From a checkpoint of a small mixture-of-experts model trained on Wikipedia: 14 layers, a variant of SOAP for the experts.
Below are experts of layer 8 (counted from 0) of a mixture-of-experts language model. Rows are named router (the router's row for the expert), gate (a neuron's input weights, with its number), up (a neuron's input weights, with its number), down (a neuron's output weights, with its number) and show model dimensions 160-239. Each number is 50 + 12 x the weight over its row's rms, rounded and kept within 0 to 99.
Before each expert's rows: "comes before" lists some tokens at least twice as common just after its tokens as in all text; "comes after" lists some tokens at least twice as common just before its tokens as in all text. This comes from a sample of Wikipedia text that the model never trained on. Tokens count by the router's weight.

# expert 4
comes before: " |", " ", "0", "1", " |\n", "2"
comes after: " |", " ", "0", "1", "2", ";"
router:70 41 40 54 49 61 57 57 49 44 46 62 64 45 54 50 39 47 59 33 30 69 56 49 68 35 55 45 71 65 25 39 48 34 32 38 67 48 50 45 36 61 68 75 48 44 44 29 48 34 47 46 57 48 39 51 55 31 45 32 21 60 65 42 57 63 83 52 60 57 56 46 33 45 45 62 24 72 72 41
gate0:49 41 44 45 41 42 46 43 42 29 41 57 46 41 43 50 59 38 18 29 50 51 67 69 73 53 46 72 66 23 56 57 40 53 31 26 53 58 57 64 57 27 47 44 62 49 53 36 51 57 55 54 48 47 56 54 69 50 49 52 57 26 61 62 77 52 36 38 35 52 63 33 43 52 40 46 35 23 64 70
up0:49 43 50 47 58 51 58 56 33 33 54 46 49 62 39 53 51 40 41 49 43 56 53 78 63 45 64 69 46 42 46 55 58 34 26 31 64 61 49 52 39 39 49 53 46 38 69 57 39 61 53 67 47 50 52 52 40 38 66 45 26 42 30 34 73 39 63 57 38 49 39 12 17 44 62 50 41 47 65 36
down0:59 47 55 61 47 49 56 71 53 21 46 56 42 49 40 42 34 33 45 32 49 38 35 56 61 48 50 66 46 56 60 20 55 62 37 66 54 23 74 62 70 40 55 39 36 61 78 46 70 58 40 55 43 52 32 53 73 40 56 56 34 76 45 35 27 63 60 67 58 41 47 52 54 49 54 52 46 40 45 57
gate1:52 55 50 54 56 32 41 24 38 77 53 60 68 41 49 09 66 36 25 54 50 56 65 63 56 45 43 58 36 62 28 32 40 62 53 30 33 30 67 77 69 34 73 53 34 28 34 66 43 27 43 60 41 52 77 38 63 55 34 47 46 50 44 46 32 47 59 44 35 45 26 48 52 38 61 57 52 53 61 62
up1:45 51 45 60 57 65 44 36 20 53 46 56 51 53 57 32 65 26 50 25 35 58 63 57 64 60 42 60 32 62 71 66 55 48 27 52 53 38 38 50 48 44 49 52 61 50 46 57 54 47 47 48 70 36 73 41 59 39 52 25 68 50 48 44 48 53 47 52 47 41 37 43 42 43 39 48 55 54 70 45
down1:29 50 45 63 40 61 65 47 42 46 45 71 55 50 37 48 50 44 49 58 54 62 62 58 45 47 46 54 48 42 29 55 52 62 46 45 44 57 58 48 49 47 71 54 44 62 42 41 54 58 59 50 25 70 62 79 56 30 41 46 28 33 43 45 61 57 61 49 37 54 48 51 47 46 70 31 52 54 54 43
gate2:72 52 41 24 23 41 51 52 39 64 61 45 54 60 48 39 68 38 57 42 57 54 54 52 40 47 51 46 32 60 36 57 47 36 34 41 58 50 34 49 46 41 67 42 46 55 42 37 39 56 44 27 62 39 57 63 56 66 68 36 53 32 49 40 63 64 50 60 40 46 55 71 46 26 43 66 47 51 52 59
up2:39 43 26 35 47 65 55 50 43 31 52 50 62 48 54 50 50 51 45 43 66 65 28 74 30 52 42 38 43 57 34 53 47 32 54 51 50 46 48 55 33 63 63 61 57 24 33 66 52 37 43 43 44 64 40 59 53 55 73 70 50 51 46 66 60 62 48 53 50 59 33 50 38 40 58 44 30 42 59 83
down2:49 73 62 48 48 53 47 70 68 51 44 24 41 60 54 57 45 45 67 74 49 43 30 47 37 57 50 60 30 31 64 59 56 45 60 28 28 65 45 45 36 51 40 39 57 38 47 31 38 52 51 32 53 46 70 57 62 32 64 35 39 62 59 43 54 63 47 49 42 64 75 53 45 54 48 43 74 60 41 52
gate3:55 47 31 32 48 40 38 47 38 51 62 39 41 40 48 62 46 23 73 74 52 61 30 43 69 67 40 55 69 55 45 52 75 34 46 59 44 57 53 57 36 60 53 73 57 45 50 50 50 28 39 87 33 52 34 56 54 43 45 50 47 44 62 59 46 49 49 50 52 70 40 59 26 57 57 40 51 65 65 57
up3:48 47 45 67 51 59 40 48 52 45 53 45 41 31 44 49 54 30 56 52 55 54 54 44 61 43 18 65 46 46 31 63 51 40 50 49 64 54 42 51 59 52 53 56 39 68 33 61 48 43 47 53 34 69 35 88 56 52 53 57 34 49 67 54 33 42 59 49 60 37 51 42 40 50 35 35 36 50 66 38
down3:58 49 63 42 43 66 58 58 56 71 52 36 29 44 48 58 63 36 81 47 35 55 43 33 45 59 27 56 41 42 61 42 64 61 48 40 40 33 52 50 46 38 51 52 57 71 62 57 45 40 54 66 57 70 51 50 34 38 26 43 55 27 70 65 41 40 37 56 60 47 49 44 53 56 65 58 47 56 41 64
gate4:47 44 30 60 53 51 61 45 34 48 36 51 51 53 60 45 37 32 38 58 56 44 65 54 50 62 54 49 38 49 53 48 49 48 56 40 66 45 57 53 28 53 33 47 43 42 75 64 60 41 38 46 64 51 66 36 61 39 59 53 60 50 45 44 46 50 55 35 54 50 42 60 42 47 74 47 60 61 66 48
up4:36 46 47 46 69 37 38 58 51 31 28 43 73 44 64 60 55 45 53 30 32 50 63 84 73 62 30 41 70 39 59 50 55 49 53 38 50 42 51 31 47 46 39 62 33 31 49 35 65 26 48 75 61 38 66 37 50 41 68 69 26 32 66 37 39 30 58 61 57 46 42 45 45 47 38 49 59 41 55 58
down4:56 49 32 54 55 52 38 57 52 41 46 45 20 68 48 58 49 64 24 63 47 47 55 51 47 54 65 55 27 59 57 62 46 63 24 44 68 23 43 56 54 46 33 50 52 38 56 60 40 56 35 44 50 56 60 24 34 38 44 43 57 50 41 40 43 75 32 49 39 44 49 60 52 54 41 42 38 86 34 59
gate5:66 36 46 51 51 51 56 41 52 56 65 45 53 39 63 55 48 37 56 48 47 45 31 59 55 60 26 40 79 46 42 27 53 66 45 58 79 59 55 56 43 32 48 73 60 27 39 26 57 53 41 24 38 37 65 54 42 68 77 45 36 59 48 54 40 40 62 48 40 61 46 39 57 46 62 54 45 29 52 37
up5:50 33 55 55 51 38 76 31 46 40 54 48 54 42 42 45 46 23 56 49 55 50 33 59 59 79 54 46 63 67 25 47 41 34 36 57 75 47 17 56 48 30 51 46 53 51 39 63 59 44 51 67 45 55 55 66 74 38 59 46 47 20 39 34 46 52 51 30 40 54 57 29 44 58 53 42 40 34 56 41
down5:47 47 51 72 68 58 54 65 40 54 65 50 60 59 33 66 69 38 51 30 65 57 56 56 50 50 44 52 54 51 32 40 57 41 50 46 54 55 65 43 36 50 66 26 36 57 53 56 52 44 58 57 53 64 50 49 35 66 49 66 61 56 10 59 41 46 73 57 44 27 52 35 42 44 61 72 39 51 58 51
gate6:37 41 45 48 67 52 55 55 54 49 59 39 54 53 42 41 56 47 62 60 50 40 67 51 39 35 38 35 62 34 54 37 62 57 32 56 60 49 66 31 40 62 39 56 32 44 24 51 42 56 45 59 43 52 47 52 44 52 61 54 49 45 45 34 53 53 57 45 31 52 47 30 41 51 49 57 44 46 54 41
up6:72 56 42 41 39 78 29 57 55 46 54 65 50 56 40 58 52 46 45 43 55 60 52 57 47 35 39 44 37 62 55 32 50 51 41 56 77 39 63 30 26 62 70 45 48 48 45 29 44 52 46 50 57 34 45 55 48 63 47 38 47 31 34 49 33 49 51 52 41 57 42 49 51 45 53 38 27 57 49 50
down6:48 42 63 41 41 45 72 46 58 44 38 53 54 48 81 57 29 50 37 61 47 54 66 69 37 33 38 50 49 44 24 38 35 40 51 42 58 58 64 53 43 46 45 29 50 75 43 41 55 52 52 54 68 51 57 35 44 56 53 53 77 35 15 47 31 55 45 58 40 46 46 48 41 44 42 56 52 56 47 43
gate7:52 57 56 49 71 56 43 54 48 61 27 47 44 55 68 50 45 52 68 73 43 63 36 55 44 44 35 56 49 60 43 51 47 69 66 33 63 59 45 35 50 76 55 45 56 38 51 63 60 49 45 42 52 42 63 57 56 55 48 35 31 33 47 35 43 56 54 70 52 54 38 44 24 44 62 59 47 58 47 67
up7:57 35 58 40 55 40 37 30 55 45 37 33 57 52 71 35 46 54 49 40 73 52 51 29 56 58 44 70 49 55 41 36 43 50 36 73 25 52 50 42 41 59 56 43 52 39 53 48 72 46 57 49 68 46 34 64 47 83 50 60 51 53 44 63 62 48 43 47 36 63 28 46 47 56 44 37 66 50 32 61
down7:57 42 48 43 45 44 70 63 39 39 54 28 43 37 33 33 40 54 54 52 51 58 50 68 40 64 52 62 36 47 38 57 32 56 50 56 59 54 61 46 50 42 61 45 73 57 48 42 66 50 54 75 45 65 57 62 40 36 32 61 53 40 55 51 43 71 41 70 38 75 60 38 59 65 60 53 51 57 70 68
gate8:61 75 45 66 59 37 70 51 58 55 51 44 76 56 65 61 40 68 65 58 53 30 59 66 37 39 62 45 68 45 36 48 69 58 48 45 55 39 24 55 46 36 51 44 48 66 55 61 40 57 53 55 50 52 50 45 44 55 61 46 51 32 19 42 37 27 36 60 39 41 45 55 46 56 52 79 74 74 54 46
up8:74 44 49 55 64 65 48 56 76 46 40 66 53 47 74 76 69 80 62 67 78 42 57 59 38 46 55 44 59 30 38 43 63 28 49 55 63 62 43 59 28 40 61 45 53 43 38 58 39 29 63 75 33 57 51 56 31 61 38 74 57 55 45 38 70 38 54 58 41 45 50 53 39 39 62 55 62 73 59 53
down8:49 47 43 63 47 51 64 53 60 50 44 57 60 39 68 30 60 53 49 57 71 60 38 47 32 53 38 52 56 35 52 62 44 54 37 36 47 50 49 46 47 38 35 39 53 57 52 48 45 45 59 54 58 32 57 50 51 45 36 34 58 54 30 45 62 44 60 40 42 44 40 57 40 34 52 66 54 64 25 44
gate9:40 38 35 24 59 31 35 45 59 29 26 36 71 54 40 60 57 63 51 48 49 44 40 41 58 58 53 36 47 69 47 51 45 41 39 46 51 40 67 73 61 42 74 45 61 42 36 26 38 65 40 60 52 44 29 47 58 58 58 43 52 55 52 52 55 41 69 48 51 64 49 47 70 40 47 22 69 76 40 62
up9:50 47 43 47 70 54 25 49 54 35 55 56 44 49 60 52 53 85 44 44 59 49 21 42 43 53 51 57 46 61 46 33 63 64 54 39 64 62 64 60 50 57 75 50 45 56 68 38 46 41 73 43 34 26 21 43 47 60 62 34 45 36 56 57 33 34 36 41 78 33 45 49 36 51 52 59 44 45 57 64
down9:30 50 53 52 55 41 40 58 56 38 53 37 48 36 53 42 53 58 37 48 59 53 62 68 38 21 29 53 41 42 61 69 49 42 49 40 31 46 44 54 44 58 52 72 49 46 48 42 58 45 51 54 45 57 58 49 62 40 50 45 71 40 52 55 47 68 47 80 50 39 56 65 69 77 39 50 50 61 39 42
gate10:58 45 63 50 41 64 61 77 68 46 47 42 61 41 58 48 54 32 47 55 62 59 57 61 61 38 57 56 64 57 54 71 60 27 55 71 37 61 42 53 40 52 48 34 64 62 56 55 67 44 56 39 54 49 40 63 49 39 42 65 51 51 47 44 58 53 53 52 35 45 52 44 62 63 57 42 36 42 45 73
up10:56 48 43 38 53 53 43 40 59 50 55 60 52 54 42 52 42 68 40 65 53 32 53 60 47 64 43 45 53 58 64 65 45 45 56 64 44 62 44 46 60 67 48 62 68 77 52 50 67 46 47 54 54 54 40 30 53 49 23 59 38 41 41 47 49 64 52 68 56 54 58 44 59 66 38 61 31 50 50 57
down10:43 32 46 62 54 50 37 64 43 58 43 48 53 63 37 54 41 51 68 58 45 47 51 33 47 54 39 56 46 26 50 44 58 44 54 41 57 33 50 47 56 46 51 51 42 61 54 52 55 64 55 39 50 53 35 66 56 61 68 58 46 58 49 68 35 50 60 56 38 39 53 49 50 43 44 43 73 53 42 35
gate11:57 44 66 56 44 38 53 42 53 76 43 28 52 49 40 64 34 45 57 23 35 38 67 72 46 40 50 36 74 52 59 60 41 42 45 45 37 53 58 52 42 45 37 68 53 40 66 46 50 40 55 35 75 30 52 12 40 46 40 74 44 70 47 28 57 43 57 41 40 63 50 48 38 31 34 55 39 18 66 78
up11:52 66 58 55 52 35 44 46 32 40 68 33 46 44 58 51 59 34 46 61 29 44 52 53 49 35 33 55 56 37 54 44 38 51 59 46 47 78 50 49 58 36 44 56 26 45 57 52 53 53 64 21 50 37 64 41 39 37 44 51 35 51 37 49 36 49 78 60 39 61 53 45 54 42 48 57 46 73 70 60
down11:48 56 47 33 29 48 46 62 45 55 54 55 52 57 59 44 32 46 42 33 41 49 56 35 40 49 46 61 63 50 41 56 60 39 61 34 39 42 66 51 85 61 49 58 62 35 51 51 38 62 56 59 48 31 49 39 40 50 54 54 37 53 55 52 53 38 51 37 45 53 34 32 56 60 62 61 35 65 43 50
gate12:60 43 71 35 46 37 36 38 73 49 61 47 62 68 18 32 64 61 44 64 58 70 52 39 50 49 38 27 46 60 38 38 24 73 65 39 54 44 29 54 55 46 64 50 32 68 51 54 45 43 57 44 60 25 57 43 40 31 56 45 73 30 49 48 37 67 65 48 37 33 68 72 59 53 49 57 56 35 56 36
up12:59 66 62 66 41 27 58 40 70 53 52 42 31 37 55 32 62 60 57 73 58 43 51 44 52 46 36 43 17 59 62 41 45 36 45 56 50 56 58 64 75 40 31 16 48 58 48 41 40 51 51 52 52 59 57 44 33 44 43 53 48 60 45 37 58 68 53 37 58 64 48 42 58 36 55 50 48 60 52 51
down12:47 72 22 65 60 29 39 54 59 61 40 69 42 44 57 45 51 55 60 59 45 59 49 46 48 47 54 55 59 78 40 42 67 28 50 56 57 46 43 51 30 76 47 59 57 52 42 32 66 30 50 52 47 51 34 42 41 56 24 37 53 72 49 58 37 68 46 50 43 47 35 42 70 45 55 28 58 35 35 59
gate13:49 48 39 57 72 53 32 56 69 37 49 59 61 57 33 59 49 28 55 31 56 54 33 52 50 41 48 58 86 46 57 50 51 44 50 59 60 41 34 37 61 56 43 42 49 40 53 40 50 44 57 47 61 32 43 34 37 40 38 49 50 61 55 58 46 47 59 52 47 39 53 52 67 55 45 33 40 57 51 37
up13:58 53 50 32 56 48 58 62 34 44 59 54 70 43 60 70 45 45 74 59 63 43 65 50 30 37 33 47 72 51 65 49 39 51 33 39 52 54 50 55 44 66 43 69 41 23 49 27 60 35 40 51 47 55 55 62 56 52 32 46 59 44 55 47 50 62 59 54 35 59 40 44 63 40 46 52 48 28 66 44
down13:39 50 51 37 57 56 52 47 45 46 49 41 63 56 46 71 43 56 51 48 40 51 45 51 48 42 43 59 39 62 88 65 47 38 27 68 46 68 50 50 25 48 66 37 51 46 58 48 41 42 58 48 61 60 37 58 44 68 35 60 29 50 67 59 31 51 66 71 52 43 61 47 57 43 61 40 59 48 48 72
gate14:33 35 52 55 59 33 58 39 54 53 37 68 45 28 70 67 26 58 69 51 63 63 22 14 44 34 54 32 64 65 36 60 55 73 53 37 56 78 61 46 55 37 61 51 34 29 50 65 56 37 53 32 56 53 48 60 52 44 50 56 64 36 41 41 69 56 56 54 59 50 34 44 49 60 38 55 31 25 51 47
up14:47 46 62 32 48 43 47 47 75 60 60 84 50 58 42 63 24 40 61 44 35 58 46 39 27 50 54 34 53 47 45 69 47 74 72 42 66 65 42 56 68 57 47 54 49 34 60 57 51 36 37 36 49 38 48 62 68 53 38 47 47 49 63 48 65 68 64 56 60 36 37 56 32 52 18 35 51 64 54 55
down14:40 61 30 62 44 48 41 75 67 38 73 69 65 38 28 64 42 41 49 54 52 46 52 41 31 60 68 20 39 47 62 35 50 54 42 58 61 69 61 30 40 49 46 52 38 44 62 45 66 50 66 43 55 61 43 36 54 48 53 29 51 60 45 46 35 37 54 46 60 56 57 32 24 68 52 40 40 54 54 40
gate15:29 51 49 45 44 50 54 49 65 41 75 41 39 58 55 56 50 50 70 43 54 40 41 70 52 52 47 47 46 65 35 59 63 45 43 69 35 65 51 61 54 31 53 61 43 46 91 42 57 49 67 61 60 44 31 43 56 55 63 21 83 49 67 34 41 52 32 52 55 70 39 62 48 49 54 58 49 41 55 64
up15:43 52 41 69 57 47 46 34 49 46 76 35 53 31 38 47 23 39 51 27 46 46 54 58 54 45 41 49 49 50 40 36 61 28 65 36 38 58 49 41 60 29 54 41 45 57 62 60 35 48 62 70 42 47 44 50 62 49 41 43 50 39 52 75 59 48 42 82 67 45 53 41 22 38 41 42 33 63 55 77
down15:47 33 49 60 37 76 73 40 40 52 59 53 47 44 70 61 22 29 53 61 46 43 53 44 57 63 49 42 38 54 71 72 46 45 59 57 55 53 35 52 51 59 65 33 63 55 58 45 41 51 55 54 48 44 32 44 41 45 60 61 68 50 48 62 40 59 59 43 52 47 43 53 52 45 51 42 43 58 39 42
gate16:44 67 66 40 66 43 54 50 40 44 55 40 49 35 39 57 48 53 67 54 44 47 52 42 68 60 59 60 55 45 61 56 56 51 69 68 49 49 62 73 41 43 56 48 60 57 43 35 54 49 34 44 61 43 32 59 61 52 32 34 45 52 73 53 44 35 48 68 62 46 41 32 61 59 77 60 70 59 27 51
up16:34 40 57 52 58 38 47 64 55 54 69 51 47 42 34 33 76 57 42 49 69 58 49 68 48 38 47 41 48 43 47 42 48 59 52 33 42 47 62 39 46 51 54 60 51 48 30 47 50 45 41 52 68 41 55 67 58 31 39 54 29 38 53 71 45 42 35 52 49 59 36 46 41 53 72 46 70 48 61 42
down16:60 70 41 49 37 59 41 41 30 57 62 41 56 44 52 67 44 36 63 34 33 19 57 63 31 42 44 47 58 22 60 59 84 41 75 52 52 74 39 44 50 41 54 40 58 64 52 35 33 32 55 76 45 63 63 68 57 53 47 44 50 59 72 52 42 56 48 38 74 53 51 71 56 44 48 56 54 49 63 64
gate17:29 28 50 53 64 32 78 44 55 52 43 59 72 56 54 42 82 36 65 47 87 40 74 46 43 49 59 49 63 55 48 32 57 49 55 42 64 66 48 43 38 44 40 63 54 48 52 32 38 39 51 47 51 48 47 66 56 58 22 40 46 43 48 23 68 40 55 58 56 58 53 48 68 46 56 43 48 55 34 60
up17:63 19 50 39 24 48 64 47 45 54 55 45 51 36 57 48 45 38 36 56 63 63 47 36 37 62 43 38 33 48 38 54 51 60 45 36 51 62 39 21 28 65 74 39 67 47 37 41 38 46 65 59 43 58 29 63 54 49 50 66 56 40 65 37 50 40 43 52 55 56 37 50 61 38 56 52 49 38 52 44
down17:58 48 71 51 15 33 33 44 45 41 65 38 45 38 56 54 39 52 40 51 59 49 65 44 52 47 58 68 45 42 56 78 37 50 43 40 42 55 68 50 32 51 45 48 54 46 49 49 69 43 50 76 46 39 65 52 48 44 46 68 47 37 61 59 49 51 55 39 59 64 35 33 50 53 62 60 44 67 57 55
gate18:48 53 33 63 44 25 55 61 52 58 17 54 38 47 56 42 53 58 35 48 60 40 49 52 60 67 59 40 42 64 41 36 44 45 42 39 49 40 34 63 63 63 41 61 49 51 52 47 50 48 62 61 56 38 43 69 33 58 43 40 53 57 54 49 46 53 59 51 66 54 47 68 53 43 44 44 74 58 46 47
up18:27 60 40 41 61 32 58 44 59 27 42 64 37 48 70 25 26 54 45 39 77 45 29 56 63 45 42 43 36 51 40 50 45 55 39 62 46 47 39 56 28 61 45 47 30 64 35 39 48 65 43 50 28 44 39 42 66 54 30 45 57 66 49 72 48 71 64 27 51 53 36 44 49 56 46 39 56 75 40 38
down18:56 38 32 79 66 44 70 28 59 58 41 54 58 37 38 32 46 36 44 43 60 49 64 53 52 63 44 67 53 47 63 59 52 67 37 48 33 56 49 47 49 31 51 55 35 57 53 48 48 47 57 56 44 67 35 45 70 54 17 67 58 66 24 47 61 64 48 49 52 69 64 68 41 42 31 42 51 58 39 70
gate19:54 46 43 36 61 58 41 40 57 49 26 42 50 63 49 28 36 71 40 59 41 32 36 62 54 38 49 60 50 58 56 64 64 45 30 49 58 44 51 47 48 67 58 48 70 56 38 76 66 54 34 31 45 44 56 33 53 31 65 67 52 59 38 56 48 32 65 40 50 42 56 56 67 53 49 45 51 62 62 43
up19:31 65 57 33 53 40 66 63 49 47 52 44 38 50 47 23 48 35 50 62 58 46 68 48 42 57 58 49 55 57 47 56 78 45 43 59 35 30 48 74 31 48 43 40 46 42 65 43 55 63 39 50 38 66 49 58 71 65 38 56 44 43 41 26 53 51 55 50 52 60 31 39 35 48 60 56 38 67 49 58
down19:58 61 50 49 40 45 51 48 58 54 59 58 74 53 67 31 40 46 45 42 38 53 66 51 58 75 62 44 63 54 54 57 47 65 48 28 36 59 63 40 35 57 53 46 45 22 58 72 60 71 54 64 53 47 44 44 37 51 45 61 81 25 68 38 58 40 41 39 61 54 69 41 40 59 43 51 54 44 39 44
gate20:55 38 41 39 86 10 55 50 44 40 51 78 47 63 41 33 57 67 64 61 41 64 73 46 56 55 63 50 56 43 58 49 64 45 39 61 49 46 43 53 63 53 76 56 46 49 46 58 41 46 36 40 57 61 47 54 43 28 45 66 65 59 59 31 46 37 43 31 47 60 58 54 39 42 31 68 48 39 72 54
up20:26 43 40 52 49 23 57 57 40 31 73 88 47 58 54 46 73 57 62 75 47 49 70 34 61 47 69 55 38 57 83 55 56 48 38 43 33 52 44 35 26 57 49 31 55 45 60 40 43 49 45 51 57 87 50 61 46 37 43 52 44 50 50 68 55 55 67 43 49 34 48 60 66 48 45 62 63 75 35 52
down20:51 47 45 39 39 65 58 43 45 35 42 36 49 42 45 62 45 64 36 40 54 49 39 55 48 54 39 58 36 46 49 50 38 43 78 40 57 55 48 38 62 50 44 54 55 58 39 54 65 17 31 15 45 42 60 59 46 42 60 34 73 52 71 45 55 62 30 67 59 30 63 33 55 61 35 36 54 75 50 53
gate21:30 48 53 61 52 61 62 50 51 34 59 64 60 46 27 79 56 65 76 70 45 58 51 60 60 55 52 40 64 52 39 61 51 94 67 49 17 41 63 56 42 46 55 53 51 44 30 49 33 59 55 74 69 67 58 51 61 63 50 57 53 56 30 67 31 53 64 39 63 69 82 29 55 68 46 49 59 21 52 42
up21:49 45 45 39 61 47 68 37 71 30 55 32 56 62 51 75 41 41 33 39 53 73 51 60 49 37 44 46 14 40 64 43 45 54 61 55 48 47 50 44 30 47 46 41 53 28 35 63 41 45 43 42 38 48 46 52 65 44 69 43 43 54 71 47 53 53 62 27 46 38 45 51 25 57 49 59 64 40 54 57
down21:33 52 56 41 57 41 44 55 50 45 45 51 37 51 45 52 38 64 66 70 36 40 38 38 51 34 60 43 41 72 68 41 34 35 56 59 34 55 50 63 43 57 40 30 40 56 38 38 33 69 52 48 38 45 68 47 51 42 72 65 52 43 43 38 55 57 55 42 65 37 43 40 82 45 53 61 31 30 57 48
gate22:35 50 33 54 51 73 41 52 46 56 39 21 53 34 62 48 37 61 51 52 46 38 54 46 57 43 29 61 41 62 50 56 27 75 46 45 46 35 58 40 53 47 64 45 43 43 53 52 66 59 37 60 35 51 47 56 35 64 54 63 51 30 36 49 68 40 67 39 49 47 46 35 50 57 37 57 59 30 58 32
up22:55 52 50 61 36 23 29 39 60 53 29 58 54 77 54 49 42 63 54 45 46 66 76 58 24 32 43 29 45 61 46 57 49 53 53 35 43 42 64 51 56 59 67 40 31 53 46 45 60 41 49 76 43 65 64 40 62 23 53 36 58 59 40 39 42 38 55 51 35 46 38 46 47 38 54 32 37 28 67 57
down22:35 39 61 43 51 50 45 32 58 58 49 36 47 43 57 39 58 63 58 61 63 54 69 36 50 51 62 35 44 51 40 55 41 43 36 45 59 36 50 47 60 51 55 49 50 58 55 36 30 44 56 62 37 64 37 34 59 61 43 43 48 63 47 48 59 29 73 58 42 57 48 44 49 56 35 67 61 38 57 51
gate23:54 54 52 51 40 34 57 40 33 49 60 81 49 39 37 61 39 41 62 61 43 60 53 54 39 40 39 54 41 72 24 45 63 68 48 59 50 47 46 40 53 26 67 44 65 30 48 62 62 51 47 26 51 51 44 60 67 47 32 33 59 50 48 33 56 64 66 42 46 35 34 41 53 37 50 60 39 43 60 47
up23:49 54 53 36 59 63 68 57 51 30 55 40 49 64 50 47 67 16 56 42 62 49 36 40 37 41 53 72 65 70 49 23 52 46 54 56 51 62 53 46 67 53 59 63 37 67 54 68 42 56 53 71 58 42 56 62 37 51 52 38 63 34 49 57 51 47 40 46 49 36 69 49 43 39 40 45 42 36 66 46
down23:59 21 33 67 56 26 50 41 37 62 65 59 53 38 44 49 70 63 61 56 50 24 54 42 35 51 30 77 80 43 81 54 42 71 63 33 47 45 46 39 57 58 47 63 39 71 35 46 51 46 50 57 45 56 38 69 37 46 59 63 38 53 35 56 59 40 31 36 79 55 54 46 37 50 56 58 42 42 42 43
gate24:35 42 35 41 52 62 41 38 49 43 27 41 56 46 43 52 51 51 46 72 53 56 32 35 47 51 43 46 55 55 35 39 51 60 48 52 54 55 59 69 59 36 63 44 69 44 42 62 61 36 61 49 60 43 39 62 61 45 69 52 40 38 51 45 37 36 37 70 17 54 37 34 61 39 46 47 45 46 44 45
up24:50 59 51 36 44 65 52 38 51 54 57 73 46 24 46 43 52 58 55 31 47 62 56 56 71 61 53 36 67 40 73 47 20 58 34 56 57 42 33 51 73 47 54 69 58 32 42 59 46 36 63 46 51 55 29 39 40 36 57 42 41 53 28 49 64 45 67 48 42 33 59 60 34 42 52 65 46 33 27 31
down24:68 47 54 66 57 58 54 29 65 55 44 53 36 46 68 48 74 55 54 63 50 33 60 55 40 42 52 23 66 46 74 42 58 53 36 59 56 63 38 34 46 55 42 14 65 43 50 45 46 42 53 68 45 46 61 32 40 56 71 51 44 54 50 54 51 52 51 47 59 53 49 33 45 54 62 57 50 67 42 41
gate25:42 64 56 35 52 37 38 39 57 46 64 53 79 56 62 56 50 51 63 44 25 37 61 46 61 47 61 29 33 53 63 46 47 47 59 51 35 47 46 54 61 40 47 64 47 38 47 56 29 63 43 42 62 61 72 46 59 33 43 22 40 60 56 41 76 47 47 47 26 36 32 43 71 32 69 40 34 78 41 53
up25:24 41 37 40 45 57 50 57 45 48 66 60 31 29 34 49 31 36 57 49 41 41 66 54 44 49 40 63 54 46 44 52 45 66 55 55 54 65 41 64 47 71 44 48 47 61 66 55 77 32 55 56 40 53 53 56 53 41 70 56 36 24 60 44 50 60 56 36 63 49 56 48 53 32 60 57 49 39 52 40
down25:56 64 60 59 49 76 62 29 50 58 49 45 28 35 53 54 66 43 56 40 69 60 54 48 60 49 56 43 60 51 62 39 46 34 66 45 34 39 52 51 48 72 42 45 60 26 49 51 51 40 61 57 35 41 59 55 54 44 59 53 48 56 26 39 57 27 55 45 58 66 54 27 44 32 36 66 65 47 50 48
gate26:60 30 42 41 45 45 80 23 65 48 45 61 42 41 70 50 68 51 53 62 32 38 28 74 62 30 45 62 60 40 39 46 51 42 32 65 34 67 47 35 31 36 41 50 38 47 43 51 44 62 63 55 58 35 34 52 63 61 71 56 39 44 47 59 47 50 40 29 47 45 35 76 35 42 37 58 60 55 35 78
up26:50 40 52 30 57 49 29 63 54 56 63 37 78 28 52 63 60 37 46 55 61 67 51 49 63 53 41 58 53 28 41 51 45 37 51 41 57 62 52 56 36 42 43 43 54 58 66 21 52 38 57 57 58 37 59 33 68 44 37 62 48 56 70 50 35 56 90 48 59 44 31 44 42 57 41 36 38 63 51 81
down26:63 43 67 65 41 50 49 48 56 57 63 45 39 48 44 71 61 33 60 74 51 86 67 54 58 39 47 58 17 44 43 62 63 62 68 47 41 57 45 56 55 63 35 61 53 57 48 61 49 57 48 32 68 57 35 48 69 56 39 46 38 45 56 50 58 58 60 36 43 47 32 42 38 64 54 61 41 14 70 58
gate27:31 60 77 58 33 49 51 56 55 54 37 75 42 51 60 64 57 41 38 61 52 41 22 54 51 42 50 60 39 24 41 51 50 57 53 63 29 66 57 62 57 44 52 47 50 30 46 53 60 43 70 63 56 41 59 60 73 68 44 63 60 67 44 35 38 48 50 54 48 45 40 30 67 39 40 56 54 54 37 60
up27:49 64 31 44 32 46 65 31 52 37 14 35 32 57 40 59 45 39 62 44 65 29 45 59 81 44 43 59 44 36 66 33 40 49 43 50 58 44 48 48 48 48 30 50 60 59 51 32 56 54 41 53 40 50 50 35 37 35 73 40 32 33 39 42 45 37 62 38 59 69 52 49 31 35 79 69 55 51 49 44
down27:40 15 31 44 59 61 43 50 60 50 55 46 59 51 61 62 41 48 40 41 50 40 35 47 51 65 79 57 29 35 50 40 47 50 42 55 49 51 37 75 41 29 41 44 48 53 68 54 50 43 41 60 60 62 63 50 33 53 41 73 41 69 55 59 42 66 75 44 47 50 50 55 47 60 55 77 33 53 56 39
gate28:61 61 44 46 24 40 39 63 66 54 40 50 45 50 42 51 37 53 44 61 55 40 52 50 60 39 49 51 37 38 30 47 47 73 57 45 57 53 35 52 33 41 44 52 38 54 46 69 48 41 41 44 63 54 45 54 60 51 43 47 23 50 37 20 67 58 63 43 48 69 48 60 36 61 47 66 57 32 40 60
up28:73 77 60 45 35 74 71 24 37 59 48 48 58 49 60 31 54 61 50 39 50 42 58 57 63 50 44 48 39 53 55 35 37 35 44 52 40 51 35 29 51 51 84 45 40 33 32 43 32 41 59 38 58 41 71 43 48 50 38 48 50 48 78 70 60 66 49 38 39 73 32 60 51 40 43 53 53 46 53 33
down28:59 52 40 70 63 57 42 39 66 48 25 39 58 42 42 49 57 43 57 46 49 57 59 63 65 40 38 39 50 34 59 44 59 43 48 57 59 46 57 37 42 48 66 59 52 57 41 65 49 49 30 21 66 49 65 67 60 52 56 49 52 48 42 49 54 59 67 26 50 58 68 65 71 44 58 44 47 57 65 49